From a checkpoint of a small mixture-of-experts model trained on Wikipedia.
Size: width 256, vocabulary 23549, 30.7M parameters.
Experts: 24 experts in each of 11 layers, 160 GELU neurons an expert, 2 picks a token.
Training: a variant of Adam for the experts, 302M tokens, 4604 steps.
Below are experts of layer 4 (counted from 0) of a mixture-of-experts language model. Rows are named router (the router's row for the expert), down (a neuron's output weights, with its number) and show model dimensions 0-255. Each number is 200 + 40 x the weight over its row's rms, rounded and kept within 0 to 999.
After each expert's rows: "raises" lists some tokens whose logits its average output raises strongly, later layers aside. This comes from a sample of Wikipedia text that the model never trained on.

# expert 8
router,193,227,253,156,220,173,180,198,173,271,253,258,199,191,273,262,198,245,252,196,183,231,198,287,210,267,267,155,232,238,204,240,186,228,199,184,286,160,196,197,189,201,204,168,166,235,200,233,212,176,208,202,156,189,148,123,230,198,242,115,198,255,158,255,217,226,195,259,164,164,235,213,198,277,248,227,228,225,190,198,109,216,139,160,138,223,210,149,222,172,168,187,135,188,221,222,237,193,227,211,239,183,198,264,234,160,223,145,222,183,237,228,158,264,259,132,190,159,203,221,187,240,168,168,185,206,235,195,153,163,226,98,214,151,186,169,179,204,178,273,170,227,190,145,319,201,198,246,204,179,181,193,224,179,253,209,211,217,177,233,166,171,212,216,180,222,191,203,228,111,159,179,153,244,244,241,197,258,197,124,200,134,234,183,180,167,200,245,170,169,193,202,248,186,203,153,241,138,167,194,210,133,285,88,224,196,165,239,185,124,235,244,148,165,151,233,189,219,194,219,165,219,143,155,149,132,179,202,153,191,214,237,134,208,269,219,191,157,229,114,279,163,150,198,150,201,246,149,179,194,173,138,156,270,146,219
down0,218,211,226,237,221,213,235,183,273,290,165,190,180,162,213,233,128,271,133,163,218,210,145,202,234,228,198,221,250,212,230,165,208,240,128,164,251,244,237,226,174,262,178,158,205,187,216,219,185,221,178,207,196,197,164,201,195,105,173,157,191,192,157,207,164,145,167,199,114,210,225,227,208,215,145,128,191,179,154,181,168,220,228,235,239,233,280,169,168,152,171,217,170,169,222,203,275,226,172,227,196,279,202,235,265,158,175,190,210,285,227,183,206,240,177,211,196,179,157,234,232,174,151,233,178,157,162,272,201,154,195,153,170,118,165,242,157,183,196,214,264,204,153,183,115,235,232,204,228,186,166,216,158,191,154,107,167,142,149,198,203,188,261,181,211,240,199,233,227,140,185,286,288,134,280,199,203,167,171,186,177,198,167,184,143,232,207,251,245,237,229,225,198,144,293,198,206,204,182,237,238,248,205,255,136,178,180,192,200,161,251,249,180,153,203,213,177,160,145,130,170,156,274,205,188,247,121,237,240,214,269,204,202,133,215,266,147,227,355,215,221,211,185,190,158,191,200,193,174,251,211,199,237,226,176,240
down1,166,190,208,215,166,145,226,198,196,234,152,252,189,201,209,180,271,168,216,189,212,150,206,136,147,159,222,262,237,197,215,237,293,280,239,206,222,228,142,172,184,166,217,234,264,115,191,162,245,184,220,198,181,241,166,219,175,92,221,321,185,210,222,210,193,216,229,195,227,245,208,213,222,199,179,250,290,151,162,216,123,167,240,214,225,148,162,172,228,207,135,149,192,193,170,223,162,176,198,188,190,214,234,222,246,173,237,189,263,231,287,232,194,206,203,213,154,171,111,273,189,223,191,208,208,162,164,179,210,207,285,185,102,247,203,205,265,155,250,126,231,206,257,176,178,146,220,133,130,194,199,192,151,221,155,206,173,228,156,196,174,248,164,182,201,238,210,232,222,96,136,209,143,218,209,182,178,128,138,202,252,265,221,225,178,169,200,224,203,212,230,251,230,104,234,211,214,227,191,201,212,168,200,213,162,240,214,208,217,246,192,165,156,133,236,208,262,209,138,127,251,252,140,195,176,183,193,155,191,239,156,275,279,184,258,201,158,210,246,217,225,305,241,172,170,167,225,244,217,188,225,203,166,186,128,181
raises: "Awards", "ran", "Notable "

# expert 7
router,188,254,185,172,158,212,169,188,150,139,162,115,141,192,130,220,177,193,199,200,139,227,222,119,239,150,203,210,196,193,220,179,214,206,208,206,177,209,227,135,160,213,240,198,137,193,220,241,209,222,270,132,283,202,240,262,253,191,246,173,190,284,207,213,146,210,225,203,263,180,178,163,203,146,202,266,195,212,184,257,255,236,256,208,195,209,212,185,242,226,168,169,172,245,222,262,245,170,218,192,198,126,151,182,215,98,193,199,228,219,212,254,164,119,141,207,244,262,170,173,169,122,193,158,226,214,274,142,196,182,182,179,236,241,226,214,163,225,217,181,139,178,167,217,148,231,233,162,124,196,148,234,129,177,183,213,145,220,170,184,178,206,146,226,171,195,197,235,143,225,284,157,269,179,152,156,340,257,172,175,194,197,126,234,218,194,185,236,252,230,221,181,185,246,228,235,131,132,201,181,203,225,238,190,239,145,120,251,224,174,281,243,180,176,235,220,188,224,216,172,156,187,172,168,241,156,224,292,197,206,153,216,280,210,135,208,199,227,196,234,219,141,132,226,211,196,228,220,248,173,235,205,223,216,237,106
down0,211,161,169,164,220,181,220,219,171,270,232,158,254,183,224,285,118,234,125,198,172,189,121,224,212,61,228,138,223,242,224,262,133,154,204,214,222,232,221,248,156,196,238,192,216,210,266,235,101,202,164,206,173,234,159,157,242,254,189,202,190,160,222,184,175,224,222,244,266,277,249,279,147,214,164,139,224,200,231,244,177,213,170,133,203,196,169,269,157,235,184,169,224,197,216,227,181,222,206,166,206,217,211,203,148,202,159,183,161,209,117,265,162,204,233,164,219,191,215,265,210,196,223,137,213,263,239,226,236,234,267,192,216,229,155,202,191,170,210,214,264,192,205,172,260,252,181,230,213,252,211,194,227,217,157,192,224,188,178,192,173,171,237,173,96,193,200,170,347,202,192,190,185,205,175,205,172,175,185,190,180,124,142,244,253,157,161,234,157,187,160,230,154,147,168,237,190,238,231,168,178,196,144,161,143,196,190,196,127,214,169,185,228,224,168,177,162,204,219,143,245,186,172,219,175,306,194,260,207,180,189,274,140,222,194,188,224,114,209,154,213,207,287,136,258,205,178,159,235,280,229,226,220,243,200,212
down1,172,178,193,180,247,251,267,242,200,170,225,195,163,215,204,221,196,228,182,213,215,173,214,207,192,298,139,229,201,199,201,173,202,223,168,234,126,185,238,205,246,208,191,208,153,210,242,275,194,290,246,141,196,255,224,210,149,212,284,217,199,196,191,259,181,192,184,213,190,218,185,110,212,215,144,310,111,226,189,144,265,139,173,166,272,225,208,224,153,167,282,237,202,198,190,172,249,171,188,160,215,126,169,246,212,127,250,212,174,221,166,250,185,210,134,203,152,237,295,185,230,219,147,179,266,201,264,116,175,192,152,186,161,251,240,157,180,113,206,290,199,187,178,172,158,169,197,161,154,213,212,172,231,181,195,233,227,158,174,163,221,179,186,215,215,184,203,213,178,268,166,209,234,206,171,167,261,256,169,187,218,226,106,202,176,138,233,257,160,191,264,196,221,211,163,183,205,204,201,257,231,163,235,190,187,89,161,155,318,238,150,208,188,173,194,113,208,140,201,95,239,225,280,174,172,188,149,219,248,186,231,214,222,223,207,205,150,189,135,254,226,186,247,223,202,219,187,211,153,186,171,187,145,231,206,165
raises: "and ", "in ", "N", "G", "M"

# expert 2
router,215,183,126,204,180,199,242,209,155,195,144,243,220,230,247,184,194,180,172,180,251,166,165,144,213,199,171,138,206,250,238,250,217,174,169,129,175,194,194,232,174,145,223,147,204,196,194,244,246,133,237,132,169,149,112,130,173,249,242,230,196,138,206,173,261,133,171,244,190,200,204,214,244,121,283,241,164,268,200,194,167,229,161,185,221,224,247,187,273,196,163,114,139,306,261,145,268,158,186,237,287,177,271,187,186,233,223,219,193,168,161,175,247,229,155,129,151,187,223,175,228,190,249,261,134,198,212,199,250,173,254,226,230,128,175,138,189,168,219,257,204,215,203,204,181,236,211,199,209,165,225,186,200,209,187,255,192,200,179,182,194,258,270,184,155,169,223,196,251,217,241,138,131,235,219,220,270,147,251,205,154,208,237,175,206,204,159,165,213,190,133,234,241,197,192,159,188,166,213,178,210,168,296,158,151,216,183,207,178,227,212,214,144,266,196,247,218,193,172,253,155,145,219,161,232,225,176,232,269,164,276,245,231,242,284,240,165,187,143,191,244,243,222,279,183,182,231,147,151,161,151,141,227,179,176,191
down0,224,194,204,235,238,167,177,153,182,205,193,198,247,234,235,222,241,188,210,186,184,177,248,166,224,192,111,137,228,154,170,233,219,180,235,122,105,133,212,162,185,226,183,239,190,234,179,314,209,183,204,203,217,204,114,204,169,217,237,195,128,228,225,168,216,202,227,216,185,219,213,180,186,112,228,140,182,151,107,188,221,159,273,196,219,182,231,183,225,197,228,206,233,292,133,274,294,168,144,187,260,173,210,287,178,181,200,157,163,166,158,193,219,195,141,277,227,215,148,206,206,162,193,123,243,258,232,191,179,227,265,214,201,138,200,213,255,133,211,170,174,225,153,195,211,180,171,201,166,194,126,211,204,109,178,221,163,185,228,93,203,154,155,205,206,205,261,226,260,267,185,177,226,199,223,145,178,268,286,165,221,231,244,164,165,189,178,195,245,192,207,189,210,222,345,124,271,185,209,228,201,178,150,158,189,233,275,157,243,194,173,185,206,237,229,238,212,176,209,210,197,159,222,166,250,229,149,210,212,173,190,190,245,242,286,172,271,195,192,219,192,226,161,183,272,159,247,219,205,223,164,185,234,156,184,238
down1,223,225,164,264,157,218,129,231,180,219,192,177,162,201,217,299,151,141,156,230,187,233,173,189,219,190,122,156,194,248,170,207,100,213,247,189,167,259,255,183,197,171,195,232,200,215,240,268,167,287,226,227,203,231,136,189,224,273,195,261,178,250,237,213,174,217,266,183,176,182,127,232,211,122,275,244,122,218,158,224,243,240,172,299,181,142,250,180,223,232,231,193,207,259,222,191,186,137,165,146,163,174,237,153,209,188,258,179,262,155,136,182,246,171,143,263,190,244,151,208,169,209,208,158,205,228,154,211,153,232,195,83,315,166,135,186,180,224,228,139,197,150,184,232,185,199,183,206,167,193,131,230,204,175,256,131,208,171,221,194,226,168,173,210,208,225,205,199,209,221,214,186,261,213,175,191,238,178,221,195,106,236,191,180,197,237,152,187,188,191,215,218,295,213,240,234,182,189,222,254,198,71,147,167,163,228,151,187,180,263,150,179,250,197,193,192,239,189,231,262,245,191,183,192,286,202,234,186,205,314,183,182,188,177,225,190,152,242,205,154,183,216,201,160,205,146,219,216,210,184,155,207,219,182,242,176
raises: "- ", "| ", "The "

# expert 4
router,217,175,215,208,158,215,180,152,240,211,227,145,205,247,195,202,175,194,143,202,209,171,163,224,236,192,179,214,199,136,161,215,119,214,223,281,96,157,196,128,243,176,238,219,288,222,253,227,208,192,192,247,167,207,214,132,230,179,177,170,266,150,258,181,234,210,184,257,212,211,216,221,281,252,183,109,168,165,321,245,272,183,128,208,198,227,159,191,223,238,204,255,206,182,198,143,309,222,218,218,147,190,188,229,188,219,134,171,161,176,206,234,240,218,173,180,173,174,196,144,262,178,161,170,140,206,238,190,182,275,218,231,176,196,233,155,211,131,246,142,272,230,189,177,254,201,177,167,223,278,215,161,229,126,202,229,172,150,277,272,188,160,269,180,173,233,202,198,214,220,235,216,176,222,230,159,289,259,216,172,206,257,212,190,164,233,263,208,157,157,149,211,208,236,160,210,206,222,117,176,266,190,126,237,186,198,169,242,189,216,233,265,167,216,265,169,147,190,123,147,186,174,196,198,202,287,237,244,189,134,172,111,214,225,180,149,226,144,190,157,255,230,193,182,167,216,219,174,181,177,168,167,170,154,189,213
down0,120,214,147,210,219,186,181,161,239,217,238,236,197,161,215,171,179,243,214,224,159,205,235,250,164,169,241,132,219,164,224,206,224,221,122,189,156,206,188,202,229,257,186,242,180,154,175,257,209,198,198,229,231,212,186,147,200,221,136,271,249,228,186,233,236,260,208,234,270,198,189,172,199,191,173,162,198,194,315,264,142,209,164,207,139,251,185,179,157,281,199,228,203,127,136,229,309,282,290,193,196,221,182,177,223,259,207,230,129,155,190,202,176,157,177,213,255,199,99,180,190,262,233,131,151,252,238,197,260,234,165,250,184,215,194,145,198,134,186,164,214,172,266,117,213,166,191,175,237,238,141,212,123,231,249,179,190,178,178,285,189,170,194,163,172,222,225,166,128,165,155,235,256,256,200,209,228,209,184,191,175,169,201,223,241,198,140,153,215,222,224,249,137,246,94,227,207,162,139,194,165,207,201,234,197,185,124,159,192,176,223,241,233,247,215,178,290,151,109,177,256,207,252,192,219,153,239,258,197,221,136,197,238,165,138,188,232,241,214,222,150,226,218,241,247,197,174,190,205,166,237,191,239,206,168,190
down1,181,203,193,204,210,153,147,235,219,224,147,174,187,255,269,192,229,255,182,186,176,164,293,187,251,232,180,240,167,200,182,237,265,151,133,201,245,190,172,192,187,128,264,193,198,216,255,196,208,199,153,226,214,201,155,233,221,142,231,275,170,284,225,195,241,184,216,169,234,172,219,232,165,240,163,172,192,152,94,260,156,186,273,202,104,184,223,186,220,199,136,215,193,238,156,233,194,168,210,201,164,195,145,252,143,117,212,203,259,215,222,197,173,176,197,200,216,242,130,229,256,209,179,201,238,225,265,177,245,256,248,285,183,215,175,235,233,180,258,206,208,246,199,212,226,193,169,171,157,252,224,192,141,128,242,225,158,267,228,142,191,139,209,209,205,210,196,210,166,184,241,135,167,231,165,175,185,231,141,238,168,183,144,193,118,238,115,219,168,184,277,216,232,220,259,172,237,137,135,165,267,115,166,258,299,257,273,216,182,163,156,210,180,192,198,173,231,193,213,208,190,210,225,183,192,97,184,215,124,179,195,218,201,197,251,254,221,267,257,208,185,202,150,154,171,227,248,190,202,225,240,169,107,155,220,169
raises: "\n\n", "The ", "(", "These ", "This ", "There "

# expert 22
router,208,145,161,223,179,215,259,168,257,183,134,229,244,178,147,164,158,144,201,201,264,161,169,127,250,128,176,179,192,251,146,209,153,164,149,217,183,184,198,171,265,256,176,215,153,152,182,190,180,192,221,157,146,150,216,152,250,193,202,241,229,161,160,230,249,183,220,287,149,244,240,146,229,191,237,140,156,237,252,239,182,211,180,173,238,248,174,267,219,238,174,175,290,137,178,137,261,211,174,188,227,218,174,269,260,265,225,190,215,239,176,178,253,151,175,220,136,193,233,187,232,180,148,238,166,182,207,211,182,241,189,207,241,149,224,244,230,177,209,245,215,302,211,216,184,211,228,214,252,158,239,111,225,211,271,203,183,212,169,232,187,204,290,234,117,208,208,149,258,198,222,193,179,229,128,172,228,177,222,240,109,219,218,175,227,196,197,133,207,156,214,257,213,125,186,258,171,219,175,201,256,274,172,225,201,277,179,194,142,153,144,194,157,252,205,243,241,144,140,202,231,215,145,209,216,229,253,253,232,202,234,251,257,144,186,171,229,154,167,225,247,254,260,251,136,231,227,217,191,133,181,178,260,205,213,164
down0,179,214,160,286,134,195,253,215,204,179,233,239,240,237,167,203,216,298,182,186,188,147,181,150,288,144,131,185,219,167,245,208,205,261,241,209,202,158,166,225,167,156,312,232,224,173,179,163,222,225,193,178,269,151,152,249,228,237,223,152,264,155,234,242,199,113,189,244,249,220,201,204,211,190,228,209,247,198,205,234,177,268,234,165,225,187,305,220,169,263,188,224,211,174,214,225,154,223,199,174,160,160,263,217,120,224,207,173,180,161,123,242,166,199,103,197,183,158,187,259,123,207,150,256,215,210,197,208,198,169,182,184,210,210,187,225,186,215,216,138,204,210,241,211,221,162,219,290,86,248,243,179,178,186,212,241,183,195,111,194,187,117,223,204,194,211,192,190,215,205,168,201,197,290,228,254,258,148,213,175,184,183,188,300,234,156,159,161,151,244,234,212,198,199,231,219,150,150,226,171,223,227,233,169,202,167,212,201,207,235,100,160,121,210,161,151,206,238,254,228,233,237,243,124,183,183,145,179,275,285,148,215,205,148,156,193,227,170,231,133,214,176,241,195,177,211,181,193,194,190,265,187,145,177,200,227
down1,164,261,144,168,171,153,227,235,184,227,185,208,191,155,158,128,207,234,197,218,129,188,164,202,224,171,198,184,243,232,208,222,125,207,177,201,163,200,226,288,197,198,196,192,226,216,183,427,243,165,176,270,300,189,183,210,156,186,241,170,236,193,134,222,193,245,190,231,180,142,253,189,283,177,237,200,158,185,234,148,189,194,177,190,208,157,265,181,101,186,256,177,268,227,209,241,215,311,184,156,220,158,231,178,204,214,192,192,231,171,171,135,190,240,205,232,185,215,226,236,151,201,126,154,208,218,224,189,246,301,202,217,173,172,207,204,142,226,137,179,257,209,187,138,232,233,138,157,203,173,216,205,187,163,164,201,150,190,233,257,161,139,259,170,196,179,262,273,195,256,216,217,259,146,179,185,261,200,190,204,191,180,203,164,239,203,173,237,210,221,205,217,170,259,232,206,174,243,220,185,192,232,132,220,220,191,201,231,206,101,264,208,215,156,200,158,217,180,216,188,230,198,266,217,173,256,182,276,195,152,208,139,196,190,152,155,184,198,241,211,159,212,164,172,144,208,175,104,173,189,152,222,201,257,254,206
raises: "it ", "the ", "they "

# expert 5
router,176,232,212,130,192,177,141,206,196,223,177,242,207,169,220,177,243,283,117,259,271,233,240,245,175,97,200,187,223,248,161,241,255,198,166,254,259,202,140,227,202,157,128,221,181,209,253,173,242,169,111,290,204,246,202,165,194,214,249,224,174,170,184,199,169,178,124,168,218,220,198,208,137,203,216,194,295,227,198,158,129,239,185,217,196,218,207,192,184,221,151,155,224,191,173,145,101,188,195,239,162,212,243,169,199,239,149,135,190,266,211,173,181,297,280,171,247,156,225,169,221,157,196,213,248,178,180,208,219,205,273,235,162,155,195,131,243,189,198,213,221,158,254,217,239,234,154,112,230,207,217,199,192,201,182,179,178,206,201,205,242,167,246,208,212,191,208,192,222,141,255,247,198,152,227,196,128,152,269,201,243,145,297,260,175,170,188,195,90,184,174,189,216,219,152,215,238,235,247,233,212,209,187,251,250,303,251,136,200,212,190,206,173,242,141,193,221,198,157,167,226,239,178,183,221,112,180,157,213,155,161,185,117,193,183,217,192,251,216,181,183,198,196,164,190,163,180,178,255,154,151,153,120,219,209,261
down0,112,141,195,195,230,196,175,198,171,186,244,206,169,216,249,173,171,186,171,206,244,223,272,171,110,170,181,230,234,199,192,236,134,245,210,263,276,207,193,201,226,250,168,215,194,204,242,199,256,156,178,167,249,208,113,288,273,290,205,151,183,188,148,269,210,217,191,176,213,170,199,205,221,243,269,189,242,284,236,165,194,214,176,207,198,172,159,287,81,214,183,185,219,197,158,212,161,166,238,260,178,256,262,178,246,216,201,182,173,232,233,193,124,191,155,135,129,147,151,259,141,212,255,190,132,140,223,195,170,249,253,225,190,232,227,139,253,158,164,217,226,198,166,167,188,235,155,156,201,208,228,201,185,223,211,235,190,242,152,243,190,188,265,219,222,218,220,205,151,165,208,228,236,150,184,208,205,241,180,209,197,252,181,177,217,241,135,193,231,199,213,174,296,257,152,230,128,213,210,221,232,122,177,102,205,215,214,216,199,217,240,226,217,167,177,259,168,190,142,207,195,273,173,167,194,230,215,198,207,199,201,234,146,276,216,223,152,222,116,113,219,282,156,149,229,262,139,207,180,139,222,155,199,147,154,197
down1,222,156,191,175,140,243,233,204,208,186,166,177,204,182,166,238,173,145,226,206,111,214,234,233,281,328,233,142,212,212,259,204,224,219,121,140,189,165,221,149,146,199,185,151,204,253,174,262,170,172,240,198,238,259,120,288,219,137,171,198,178,269,248,230,206,203,222,224,198,208,217,244,253,180,119,223,192,209,131,188,209,189,190,192,197,191,175,180,234,205,232,193,241,278,230,219,172,155,119,207,157,217,198,155,211,204,209,206,163,140,227,226,176,125,125,167,161,243,177,186,151,226,236,176,206,222,203,250,219,151,241,249,184,159,244,265,208,185,218,276,216,230,222,198,171,156,218,245,146,210,215,142,213,258,169,258,157,201,155,174,187,191,172,182,233,224,179,169,213,234,226,162,172,148,152,174,230,195,145,212,154,151,170,147,159,224,253,240,248,132,214,182,177,180,231,155,182,188,160,163,170,270,243,198,234,218,211,300,219,219,254,222,266,158,204,203,208,184,227,158,196,180,171,138,185,161,213,234,142,238,190,232,228,149,217,235,266,163,336,223,286,186,202,219,210,186,130,115,193,227,280,161,200,173,268,250
raises: ". ", ", ", ".", ":", "\n", "; "

# expert 1
router,178,210,123,137,166,207,115,157,173,162,212,226,240,235,214,299,169,168,219,183,182,160,243,160,252,218,247,179,182,204,219,283,161,290,188,181,195,129,244,144,192,166,185,124,152,202,177,243,169,173,253,152,157,241,153,220,242,168,194,179,233,218,197,209,239,201,197,226,196,224,198,269,203,232,285,178,175,177,122,213,243,177,199,138,122,238,209,243,190,185,204,183,268,223,235,239,191,205,218,232,192,203,217,174,221,126,241,149,221,135,235,245,202,241,165,164,164,229,207,212,136,213,161,232,151,245,254,175,175,206,205,261,219,219,201,268,242,149,244,271,226,254,145,188,206,170,249,255,119,140,192,169,179,178,230,163,217,209,178,234,195,125,176,215,253,226,213,149,224,246,144,158,246,281,227,223,179,158,123,159,126,222,194,181,190,180,220,257,259,182,228,186,255,207,255,182,243,187,155,103,198,206,220,148,207,180,214,232,192,207,218,247,241,282,189,171,168,224,226,230,138,249,200,146,176,198,206,240,140,169,219,165,161,168,252,189,190,135,292,184,193,165,116,268,183,162,219,160,180,184,188,125,163,272,210,226
down0,219,202,132,206,161,206,206,176,133,230,193,111,250,148,207,161,153,204,192,248,228,220,242,196,225,176,129,166,208,196,124,131,229,263,253,248,252,162,82,229,168,299,180,157,163,259,164,254,251,202,226,198,215,235,125,192,210,245,174,238,188,186,180,229,188,258,108,190,246,220,190,172,292,207,191,234,148,131,157,114,179,157,148,179,247,155,223,162,217,251,244,168,137,208,108,223,201,218,195,229,201,207,183,218,205,168,214,194,214,199,232,166,212,239,165,188,272,189,161,251,200,195,189,137,190,235,169,163,186,214,201,223,244,153,253,242,156,190,192,149,157,218,189,210,245,244,155,264,143,211,149,178,231,227,137,259,200,155,203,173,175,196,229,211,147,246,208,221,274,178,175,172,234,219,201,185,225,231,212,190,164,197,192,168,241,175,171,256,197,232,292,191,169,204,263,182,162,283,224,233,181,141,172,279,185,321,147,149,192,182,209,183,262,213,215,217,217,220,240,130,191,187,146,171,261,211,222,194,274,291,159,241,159,222,171,161,153,254,211,193,209,202,253,197,164,189,181,206,150,215,160,250,213,248,222,233
down1,226,233,195,145,212,238,250,170,211,261,230,265,159,261,242,217,200,184,217,198,195,191,179,223,159,234,179,261,174,180,242,166,94,185,212,187,166,184,300,242,224,178,120,230,227,215,219,166,232,283,239,151,209,173,274,107,157,172,241,210,191,196,185,141,222,184,104,137,171,183,250,238,164,222,271,113,175,205,192,181,276,275,177,224,200,234,212,236,171,180,228,138,174,196,229,239,187,229,202,157,258,189,229,202,197,210,204,183,182,126,233,229,235,89,239,182,199,191,221,111,148,203,222,126,192,213,122,244,200,177,197,195,118,224,143,198,197,236,189,176,238,184,201,209,196,169,198,146,153,246,236,287,205,220,158,173,262,130,161,152,200,271,214,216,211,155,168,166,161,152,171,237,260,186,235,239,221,115,158,186,162,162,155,225,132,233,206,182,256,204,151,170,249,179,152,188,260,132,140,252,234,162,268,212,147,187,226,237,170,248,193,211,207,195,199,214,163,190,173,220,253,205,300,254,200,236,232,204,228,221,222,235,200,182,234,211,225,146,210,230,202,213,192,257,207,179,185,256,188,256,162,142,274,230,214,182
raises: "and ", "in ", "("

# expert 10
router,168,173,201,207,214,155,247,242,244,179,172,183,266,187,139,216,232,144,204,187,231,246,265,232,165,170,250,144,219,197,193,160,240,149,158,171,182,189,159,137,170,155,215,276,175,232,184,197,183,170,218,221,274,178,219,273,224,183,226,163,242,165,209,150,212,246,223,135,200,194,149,175,214,200,157,223,268,115,188,243,194,159,254,161,152,200,218,158,201,189,239,215,218,141,206,250,153,210,140,139,164,209,180,224,137,232,195,218,191,219,243,173,128,39,135,210,190,245,194,220,187,280,219,203,203,240,179,255,239,174,262,215,195,198,215,215,275,149,181,243,160,218,212,163,199,135,261,242,187,250,204,188,147,204,140,207,164,239,201,205,196,205,178,230,309,192,198,171,201,169,103,149,179,152,204,205,217,211,154,176,240,280,181,182,199,224,187,170,132,237,226,209,176,169,228,218,214,193,216,219,178,146,180,169,238,246,219,230,212,150,242,200,262,155,163,256,158,208,231,246,202,151,253,202,179,200,201,137,181,117,196,180,216,299,264,182,232,153,237,228,236,244,203,175,215,226,150,312,136,263,248,252,191,128,238,256
down0,195,205,241,217,223,167,205,141,205,249,209,185,145,227,246,201,262,192,145,213,321,200,176,242,146,181,235,182,235,176,179,189,280,203,293,227,220,144,175,194,190,148,258,261,221,170,279,154,155,192,192,136,226,218,180,172,136,154,226,175,227,252,184,184,202,149,133,201,231,198,171,149,245,215,176,177,216,170,244,221,216,205,201,158,268,225,149,218,230,173,227,217,201,205,188,254,167,219,198,196,119,153,195,239,181,205,172,165,178,182,179,178,170,283,255,197,220,156,222,237,195,252,150,188,160,190,242,241,162,260,252,242,250,153,246,143,296,174,156,186,84,241,222,195,156,213,275,294,183,231,185,197,177,168,184,121,214,194,209,199,176,153,204,161,183,208,175,198,209,246,201,167,253,233,275,240,203,174,207,134,253,161,213,197,235,153,174,198,195,171,167,241,201,213,282,252,162,264,224,88,203,229,179,137,176,232,231,268,279,185,149,205,150,195,209,165,182,154,233,184,206,181,271,168,220,224,202,186,234,146,241,228,103,232,188,314,165,192,219,154,196,246,217,217,160,177,181,180,227,241,215,122,178,222,202,149
down1,191,187,205,166,173,145,232,156,180,232,285,195,238,164,280,219,183,208,226,233,209,164,270,273,236,231,218,173,214,139,102,145,264,247,185,197,212,222,135,258,224,193,154,160,209,182,265,278,103,209,227,233,87,217,167,214,226,149,191,141,214,239,185,216,228,216,119,225,163,193,259,271,208,250,121,211,190,182,193,196,212,196,118,180,192,231,159,214,129,147,178,150,269,193,210,242,257,233,220,174,172,187,163,177,221,253,126,215,222,232,183,211,183,218,155,205,155,222,187,181,176,215,176,239,161,248,291,168,210,216,195,214,176,189,187,241,240,145,172,195,223,175,180,185,277,234,206,202,195,164,168,171,262,143,221,197,203,191,157,150,201,257,221,237,226,242,213,311,240,162,194,222,178,289,176,203,212,244,188,190,208,192,250,134,153,212,228,197,252,109,195,175,200,253,211,211,158,220,144,172,203,161,234,156,205,144,219,203,287,284,123,178,210,128,147,175,178,199,245,121,152,221,184,213,167,186,202,179,136,200,231,239,253,190,209,199,152,268,195,205,218,181,191,202,242,192,221,228,156,197,173,234,174,210,113,279
raises: "in ", "by ", "and ", "at ", "on ", "as "

# expert 13
router,180,173,158,168,291,149,237,189,185,248,217,265,220,179,250,256,148,228,207,235,213,216,299,308,224,137,273,130,213,165,166,182,141,176,255,158,212,188,199,238,258,161,188,251,139,236,210,202,251,236,191,183,137,167,127,134,151,194,282,134,216,190,166,257,238,206,175,156,127,174,161,213,233,235,183,212,258,280,171,168,186,209,197,176,214,167,139,160,228,246,173,140,186,205,155,226,233,188,218,214,220,201,249,149,257,202,265,195,264,233,170,160,231,249,186,188,189,160,139,201,241,203,198,173,194,200,179,185,194,126,156,224,162,117,232,118,205,194,299,190,223,170,169,245,222,273,172,227,255,175,172,238,192,179,218,202,268,126,224,171,206,208,187,238,139,219,216,190,181,124,118,170,190,304,258,182,233,239,265,193,194,204,178,195,250,135,158,228,170,175,231,151,200,170,193,189,238,237,148,217,253,117,215,182,159,173,180,179,163,215,194,216,192,187,165,219,154,211,222,231,199,253,167,202,168,171,196,180,150,183,183,217,202,195,247,260,140,257,232,143,181,210,262,157,188,210,205,167,157,200,206,174,161,149,167,286
down0,167,297,180,122,207,142,221,137,208,193,226,177,215,253,172,261,287,219,250,226,214,290,215,200,215,179,192,217,203,191,139,255,266,234,206,242,140,216,179,200,291,180,208,194,223,204,279,173,188,198,89,171,192,125,226,242,208,108,245,294,255,187,140,216,182,232,197,255,166,199,134,178,206,264,241,214,231,203,226,197,157,223,142,151,160,136,198,237,204,207,198,217,209,222,201,243,242,277,235,216,199,174,213,282,208,101,242,180,183,220,247,229,114,283,179,152,218,194,177,144,141,205,194,159,175,189,221,182,230,224,272,184,171,206,196,195,217,242,200,176,244,165,243,181,215,249,183,138,165,194,154,157,135,231,283,213,196,171,195,199,221,202,177,209,191,202,195,226,188,217,200,175,209,259,219,182,157,228,209,209,258,179,212,158,235,232,269,221,176,200,201,213,220,195,194,127,212,206,240,115,246,138,183,158,167,152,272,204,203,159,193,270,148,186,184,210,157,178,165,172,169,279,227,213,180,193,207,180,154,189,231,230,174,190,167,261,161,211,136,102,132,241,92,196,228,198,236,210,265,150,256,171,210,174,201,196
down1,119,109,297,142,141,176,215,191,273,183,231,243,257,156,240,168,133,175,234,241,206,149,175,243,203,188,227,125,196,134,236,229,156,158,127,222,219,167,187,188,193,213,126,204,211,201,193,264,246,159,125,272,197,223,155,233,202,251,158,222,241,155,210,212,245,203,173,187,205,197,226,262,158,192,179,145,174,212,238,175,198,203,180,166,61,194,217,218,209,180,166,175,182,192,198,179,219,183,244,264,208,204,201,135,145,231,207,161,137,179,189,153,248,190,164,122,228,270,212,216,154,169,185,130,193,216,191,190,273,234,255,213,209,281,238,199,187,203,263,158,227,211,210,223,169,184,237,201,238,169,250,212,267,223,236,238,168,246,175,156,179,245,216,205,222,233,194,209,194,208,270,191,158,219,201,223,297,243,162,260,162,190,228,161,160,167,145,174,173,150,197,189,215,193,235,127,211,249,211,200,238,255,146,189,170,147,224,190,187,227,255,207,174,106,220,279,162,221,151,90,202,236,215,204,195,187,234,274,165,292,158,285,169,228,194,216,254,188,158,207,234,188,235,179,238,180,228,199,144,277,156,153,192,198,207,201
raises: ", ", ". ", "\n", "; ", "\n\n", ") "